Experts of a small language model: 160 SwiGLU neurons an expert, a variant of SOAP for the experts.
Below are experts of layer 4 (counted from 0) of a mixture-of-experts language model. Rows are named router (the router's row for the expert) and show model dimensions 0-127. Each number is 200 + 40 x the weight over its row's rms, rounded and kept within 0 to 999.
After each expert's rows: a language model's description of what the expert responds to. This comes from a sample of Wikipedia text that the model never trained on.

# expert 9
router,193,295,197,208,198,192,222,214,183,243,148,226,185,250,272,174,187,222,168,236,229,169,201,245,195,205,272,214,238,255,220,201,183,235,189,183,174,213,132,207,231,264,215,198,236,179,212,324,206,202,131,215,142,173,192,179,221,191,216,257,192,158,219,218,158,145,145,244,211,202,143,169,191,240,229,248,164,274,169,234,207,196,216,203,234,183,156,187,92,216,204,144,233,127,194,127,155,263,193,212,192,182,212,211,169,203,216,172,192,229,204,190,211,190,198,149,316,138,247,126,149,205,305,258,172,147,183,227
What it handles: Word pieces after prefixes or contractions (un-ful-filled, un-ne-cessary, he'd), plus pronouns and fragments in quoted or narrative text.

# expert 3
router,148,160,162,240,173,172,188,215,223,216,259,203,207,247,270,197,204,146,166,222,248,160,206,229,181,202,221,186,155,241,197,226,237,292,236,157,264,246,208,197,212,276,208,164,197,214,220,157,236,244,171,215,233,255,234,180,144,227,248,199,247,244,175,213,207,166,159,235,165,198,265,159,206,195,256,238,185,275,168,208,123,208,245,186,135,212,171,205,124,216,272,226,212,187,169,237,211,247,198,189,230,214,222,251,271,219,139,140,196,161,216,176,288,184,269,191,164,289,288,253,262,239,179,247,245,193,257,170
What it handles: Apostrophes for possessives or minute marks (firm's, 88'), and word-initial con/Con (contingents, consumption, condemned), often in foreign names.

# expert 11
router,191,155,163,250,164,201,206,231,205,198,235,150,260,129,176,214,179,270,211,208,208,178,155,182,148,198,256,203,121,245,201,165,215,261,125,196,165,170,216,250,209,261,212,251,222,208,152,230,153,114,162,308,148,176,211,304,244,180,199,147,150,201,188,144,184,226,161,223,187,138,155,231,237,258,264,215,171,263,195,190,161,215,201,222,182,223,167,169,253,140,156,217,226,201,203,243,171,264,183,190,206,213,115,114,204,172,185,193,170,135,191,149,181,194,161,243,236,250,233,226,147,195,251,243,200,171,200,178
What it handles: Number words and ordinals like one, two, first, plus set, single, album and "listing" in Track listing headings of music articles.

# expert 19
router,144,196,151,154,174,103,231,180,246,246,219,180,163,173,205,252,113,263,225,258,127,188,131,175,117,212,222,181,144,214,227,181,217,160,239,278,173,199,228,164,215,253,167,158,160,216,209,221,212,204,131,224,164,232,178,195,212,150,209,195,235,210,164,202,132,213,174,252,285,141,200,199,101,213,165,220,234,192,105,225,222,167,173,194,185,236,231,215,143,206,129,189,227,190,235,196,205,168,205,206,197,243,186,150,300,187,188,157,249,190,203,125,191,184,209,118,204,280,204,159,186,174,244,198,159,187,215,194
What it handles: Country, nationality and region words such as American, United States, British, York, County, often in census demographics and tables.

# expert 17
router,241,272,156,137,148,270,212,276,178,165,184,130,206,259,227,154,204,190,153,245,179,305,163,226,158,176,183,219,192,251,248,168,231,282,177,203,134,252,172,256,204,191,172,133,209,190,142,211,185,259,174,187,187,183,163,247,215,132,211,174,223,253,160,192,137,150,140,282,219,210,238,228,241,224,215,190,174,163,187,171,216,181,203,212,170,186,250,199,192,106,162,180,238,155,251,268,177,212,219,162,187,224,229,177,280,191,177,162,202,199,204,193,233,155,212,195,180,195,181,182,151,201,191,273,144,99,232,212
What it handles: Verbs of naming, saying and describing after a subject, such as called, named, said, announced, described, often introducing quotes.

# expert 10
router,203,203,194,285,130,173,225,248,237,260,207,213,207,207,231,188,167,180,291,220,223,240,140,250,129,216,297,168,196,300,185,197,198,276,228,165,185,194,223,171,283,295,189,161,173,202,186,174,177,235,231,229,239,182,159,209,226,151,181,214,252,271,195,215,127,141,246,213,208,191,200,228,219,100,194,291,182,184,170,201,186,146,205,170,121,248,218,152,198,161,206,239,236,158,162,224,155,256,187,201,223,185,226,179,183,224,168,191,175,165,220,111,261,164,190,222,169,196,224,168,160,264,233,191,212,201,211,173
What it handles: First digit of years and table numbers (1987, 2022), opening parentheses, and the word "as" in roles or "known as".

# expert 5
router,259,171,184,184,112,244,247,186,206,161,209,184,155,204,146,219,239,225,268,219,186,168,168,180,172,200,207,186,232,167,203,102,210,185,209,234,186,171,195,248,183,252,271,217,223,263,202,157,175,198,204,209,248,250,162,150,218,160,243,302,216,216,219,232,179,200,257,238,280,176,129,204,208,169,172,237,168,209,111,223,85,162,219,183,141,262,259,202,203,197,194,157,271,223,150,223,155,270,158,198,174,195,147,204,187,199,207,191,130,181,202,153,229,169,213,156,181,272,220,265,231,119,196,205,177,151,173,163
What it handles: Final pieces of Latin, scientific or foreign words, especially taxonomic endings in species articles like -ian, -idae, -ensis, plus infobox "Born".

# expert 13
router,205,247,241,217,115,196,278,186,224,182,249,180,191,226,199,210,139,180,260,209,243,231,204,261,164,233,290,182,193,238,199,176,197,174,209,238,175,206,225,227,255,220,211,213,198,177,225,218,119,181,116,225,237,220,181,200,235,169,193,197,208,235,261,225,195,103,180,219,197,165,218,171,213,218,293,242,167,269,84,119,154,219,240,174,123,230,216,180,224,195,145,165,230,121,237,142,178,277,204,235,192,229,214,207,233,200,268,146,248,148,204,129,195,189,219,156,220,225,234,151,193,212,199,257,242,173,225,156
What it handles: Later digits inside years, dates and statistics, especially the 9 in 19xx, often in tables and See also lists.

# expert 7
router,179,141,232,217,123,149,276,176,251,208,243,157,222,228,176,165,161,240,246,204,227,186,72,165,222,187,179,158,219,189,174,208,228,233,199,211,176,237,260,186,202,219,236,184,179,247,230,197,206,244,219,271,272,201,226,275,215,166,189,187,193,186,192,149,194,183,168,188,240,185,222,152,137,209,178,224,162,226,161,148,134,198,242,224,189,171,195,209,187,251,190,150,205,148,100,189,191,159,136,223,190,205,141,118,265,157,210,285,137,160,218,133,173,169,168,101,192,269,181,158,164,159,221,157,224,166,193,189
What it handles: Symbols and units inside infobox and table data: slashes in density figures, colons after field names, degree marks, $, km, ″.

# expert 12
router,164,194,195,208,185,199,246,256,184,280,218,207,242,297,205,261,176,185,215,215,224,160,161,257,107,173,267,182,167,203,224,222,181,299,107,121,200,183,202,176,194,265,182,217,219,235,146,181,177,246,123,178,179,224,230,208,174,208,228,209,208,208,261,266,173,165,301,275,215,174,161,208,173,147,254,220,219,190,205,195,187,206,206,137,186,183,191,214,224,171,214,208,251,134,158,184,131,305,213,186,211,183,179,96,261,176,233,221,210,160,229,146,200,187,231,244,246,196,176,220,248,173,229,189,219,195,214,159
What it handles: Forms of be, have and also right after a subject noun or pronoun: was, is, were, has, been.

# expert 28
router,204,243,157,244,114,160,279,260,223,150,246,194,160,174,147,211,160,244,232,301,155,157,186,188,154,191,224,235,189,233,207,238,208,184,153,208,170,196,214,179,233,202,166,197,178,167,207,253,201,270,164,242,187,196,85,219,218,200,236,186,177,207,219,163,252,211,208,167,232,178,184,204,256,177,207,175,204,186,171,88,218,123,260,217,141,234,170,214,193,112,193,268,261,213,186,193,222,265,131,150,181,253,196,222,177,129,204,213,184,230,173,228,116,197,218,203,214,180,249,257,168,193,164,250,251,180,268,167
What it handles: Short syllable pieces in the middle of words and foreign names, like bar-ri-ster, can-va-s, abbre-vi-ated, Ki, Mari.

# expert 6
router,122,225,140,245,132,200,260,185,167,194,204,253,202,212,197,164,202,181,145,174,204,198,271,193,208,217,238,198,162,253,223,144,178,149,238,229,114,193,206,227,297,200,219,182,209,215,199,188,180,211,212,226,138,263,204,273,108,201,227,177,229,162,187,159,205,219,182,173,173,185,139,239,198,207,304,214,204,213,216,183,136,199,193,112,162,162,204,194,135,176,260,148,252,156,175,152,169,233,178,181,200,230,213,166,195,232,191,279,210,176,251,151,168,216,265,271,197,175,253,209,204,246,207,196,319,258,240,168
What it handles: The particle de/do/del in Romance names, plus inner pieces of ordinary words like no-c-turnal, cross-bra-c-ed, comp-lac-ency.

# expert 25
router,272,198,167,192,171,263,183,209,172,194,202,180,240,284,231,206,245,201,215,240,276,166,175,223,201,226,299,207,232,195,219,218,203,213,163,219,211,252,255,150,201,256,183,172,243,198,102,266,204,261,143,209,262,232,176,262,229,126,242,201,199,236,200,194,188,179,219,195,130,211,243,176,180,236,247,247,138,197,223,232,165,250,208,174,148,306,117,138,107,211,169,218,213,165,211,245,173,231,212,179,180,206,226,169,237,182,170,249,230,188,228,165,247,161,215,263,242,171,270,234,221,238,184,243,174,187,235,130
What it handles: Word-initial prefix pieces re, pre, sub, super, inter beginning verbs and nouns, as in re-novated, re-opened, re-bounds.

# expert 15
router,184,162,200,267,166,233,255,272,235,224,197,192,185,163,189,229,195,180,274,235,193,150,189,234,146,236,229,127,204,257,217,169,160,257,201,179,154,167,196,244,282,249,200,170,156,211,214,240,156,266,176,223,170,218,152,149,227,146,243,244,194,223,226,254,161,117,236,285,192,127,163,221,192,240,216,227,160,221,183,203,142,187,236,99,171,177,180,185,162,134,195,172,269,200,183,238,176,185,154,205,231,190,279,92,236,194,211,271,199,217,191,144,137,160,176,206,199,184,245,181,248,203,213,198,184,130,220,214
What it handles: Prepositions after a noun, verb or participle, introducing a noun phrase: for clubs, on the chart, due to, part of.

# expert 0
router,219,246,235,257,173,153,215,187,181,124,176,206,167,242,186,188,184,168,251,206,217,285,220,180,223,251,188,208,202,244,195,144,219,293,172,141,182,150,211,205,235,211,153,150,148,208,214,201,233,296,181,186,168,268,149,244,241,178,215,190,198,213,230,204,113,118,194,222,216,189,194,248,197,172,244,166,129,228,130,216,254,131,179,174,177,185,184,239,181,208,230,152,184,93,143,183,208,204,234,186,186,185,170,157,227,173,197,238,198,107,200,173,241,225,246,75,258,188,164,157,213,198,228,240,221,249,233,162
What it handles: Short vowel-consonant pieces inside proper names, mostly surnames and place names, such as Gr-in-nell, Đ-ur-ković, H-out-land.

# expert 27
router,164,196,222,151,136,234,204,202,187,207,150,144,103,265,279,201,203,245,242,207,253,227,128,205,161,250,245,215,228,223,191,217,235,213,160,214,253,168,185,168,200,197,155,194,225,208,256,156,197,193,245,205,171,248,196,182,224,176,193,172,148,280,171,231,229,195,100,282,181,193,195,255,168,225,186,260,207,217,170,208,112,251,235,157,198,188,214,130,250,125,288,154,227,166,165,243,214,222,148,175,122,183,159,216,257,171,225,174,181,142,172,211,243,178,228,200,220,185,258,242,191,261,217,220,246,194,233,122
What it handles: Digits inside years, scores, prices and times, especially the third digit of years like 2014, 2007, 2025.

# expert 20
router,166,208,175,207,175,188,253,283,150,133,230,235,146,196,191,146,212,247,228,263,195,165,210,269,105,234,300,146,198,220,219,163,240,256,152,149,158,184,177,200,192,264,132,195,195,243,222,223,239,208,156,219,218,254,163,213,184,141,237,262,189,187,194,218,139,157,200,283,212,185,202,113,166,218,236,154,187,221,213,233,123,219,228,180,190,238,248,198,189,150,170,181,229,167,170,226,219,192,141,259,168,211,121,136,186,187,286,172,227,158,212,172,214,223,233,220,241,229,256,145,219,226,208,188,159,195,265,158
What it handles: Determiners opening a noun phrase, mainly the and a, also his, their, its, often after prepositions or verbs like suffered.

# expert 16
router,175,203,197,242,184,264,193,170,187,196,197,170,118,192,227,196,209,213,90,245,261,164,213,238,188,235,269,165,122,266,214,197,210,179,233,194,191,183,178,162,242,236,148,108,171,201,162,203,98,208,161,228,229,263,272,190,213,158,267,224,235,214,257,180,131,211,142,188,159,191,275,174,224,185,232,213,224,201,164,262,101,178,265,233,208,181,166,150,246,156,176,143,240,138,168,195,197,214,221,214,212,212,186,172,239,202,230,172,187,143,203,151,135,203,200,194,145,161,266,162,207,174,177,225,132,184,213,255
What it handles: Word-opening pieces beginning with a consonant, mostly p, c, f, dis, sp, split from the rest, as in p-illaged, dis-h, P-etit.

# expert 8
router,211,247,229,181,202,167,172,179,214,192,182,205,177,190,245,184,107,184,190,250,170,137,130,202,208,240,136,198,238,195,229,200,260,192,220,152,141,183,224,156,203,237,180,234,279,235,212,201,150,207,203,247,172,245,184,220,168,184,184,142,184,207,233,224,126,246,158,190,225,226,159,225,198,206,260,197,223,259,241,231,225,168,219,98,154,133,186,207,159,113,207,189,257,150,139,227,222,201,173,228,271,129,204,144,180,219,211,185,170,169,218,92,221,197,220,194,225,211,192,211,277,180,282,299,232,137,199,124
What it handles: Common nouns right after the, a or his, often abstract and followed by of, such as way, reason, moment, father.

# expert 23
router,213,203,208,238,161,133,226,218,207,206,236,227,202,259,251,181,152,193,174,253,168,163,215,166,147,209,209,167,196,174,255,171,159,179,206,210,208,249,208,228,190,225,190,162,208,216,160,237,229,309,203,184,187,206,119,252,196,149,213,190,251,276,187,231,165,147,171,216,219,214,135,145,206,234,201,271,209,200,159,146,132,233,236,160,200,178,168,272,235,183,237,156,203,162,186,150,229,272,157,235,197,276,200,127,298,122,248,279,231,181,168,159,204,127,185,259,276,255,189,203,217,172,257,224,212,175,255,205
What it handles: Pipe characters dividing cells in Wikipedia tables of statistics, results and scores, also semicolons and table divider rows.

# expert 26
router,217,196,174,179,110,148,203,241,251,188,174,199,169,206,202,269,183,204,207,257,291,157,108,191,147,234,261,163,108,188,261,224,222,226,169,254,165,187,226,231,216,207,218,217,190,189,144,238,225,216,152,221,201,175,231,288,191,140,235,214,183,221,205,174,186,190,160,197,160,195,132,178,190,253,177,203,169,209,90,177,85,148,186,135,129,176,154,147,157,193,262,246,256,175,165,234,173,257,178,205,177,194,220,177,278,155,189,199,236,138,193,155,210,164,266,214,191,212,173,194,213,168,239,200,234,193,233,188
What it handles: Line breaks ending list items, headings and table rows, plus closing parentheses and quote marks at the end of infobox entries.

# expert 14
router,243,204,178,199,154,211,232,224,204,258,210,233,189,252,176,198,185,195,215,241,181,159,179,253,166,154,257,121,161,191,222,196,205,233,194,193,156,212,197,200,195,217,141,140,206,182,174,250,276,281,217,247,180,266,307,214,223,154,195,215,234,311,251,172,168,231,204,272,197,192,153,165,207,155,257,286,192,210,172,235,61,174,215,164,153,173,232,210,159,126,180,239,239,153,214,232,153,227,224,229,211,152,163,127,203,263,227,179,237,198,169,185,182,196,177,241,192,209,213,204,262,210,196,254,221,209,262,147
What it handles: Sentence-final periods and closing punctuation, plus the == marks closing section headings, usually followed by a line break or a new sentence.

# expert 29
router,185,182,171,224,159,182,216,200,207,163,216,158,163,142,226,192,239,236,122,172,226,227,168,190,189,224,234,205,177,258,231,116,198,249,179,189,209,210,241,196,195,168,128,183,219,208,211,186,164,211,142,180,145,251,136,195,149,132,245,205,177,240,214,158,190,164,177,257,208,202,139,210,195,126,181,225,164,190,145,230,176,295,268,130,165,243,152,206,173,153,189,125,243,128,144,249,242,281,175,235,195,215,165,231,204,154,304,182,162,166,225,162,108,185,295,232,194,216,247,219,185,250,220,207,249,210,225,189
What it handles: Plural endings on nouns, mostly s, also es, ers, ions, ies, as in forces, Paintings, Motorsports, flags.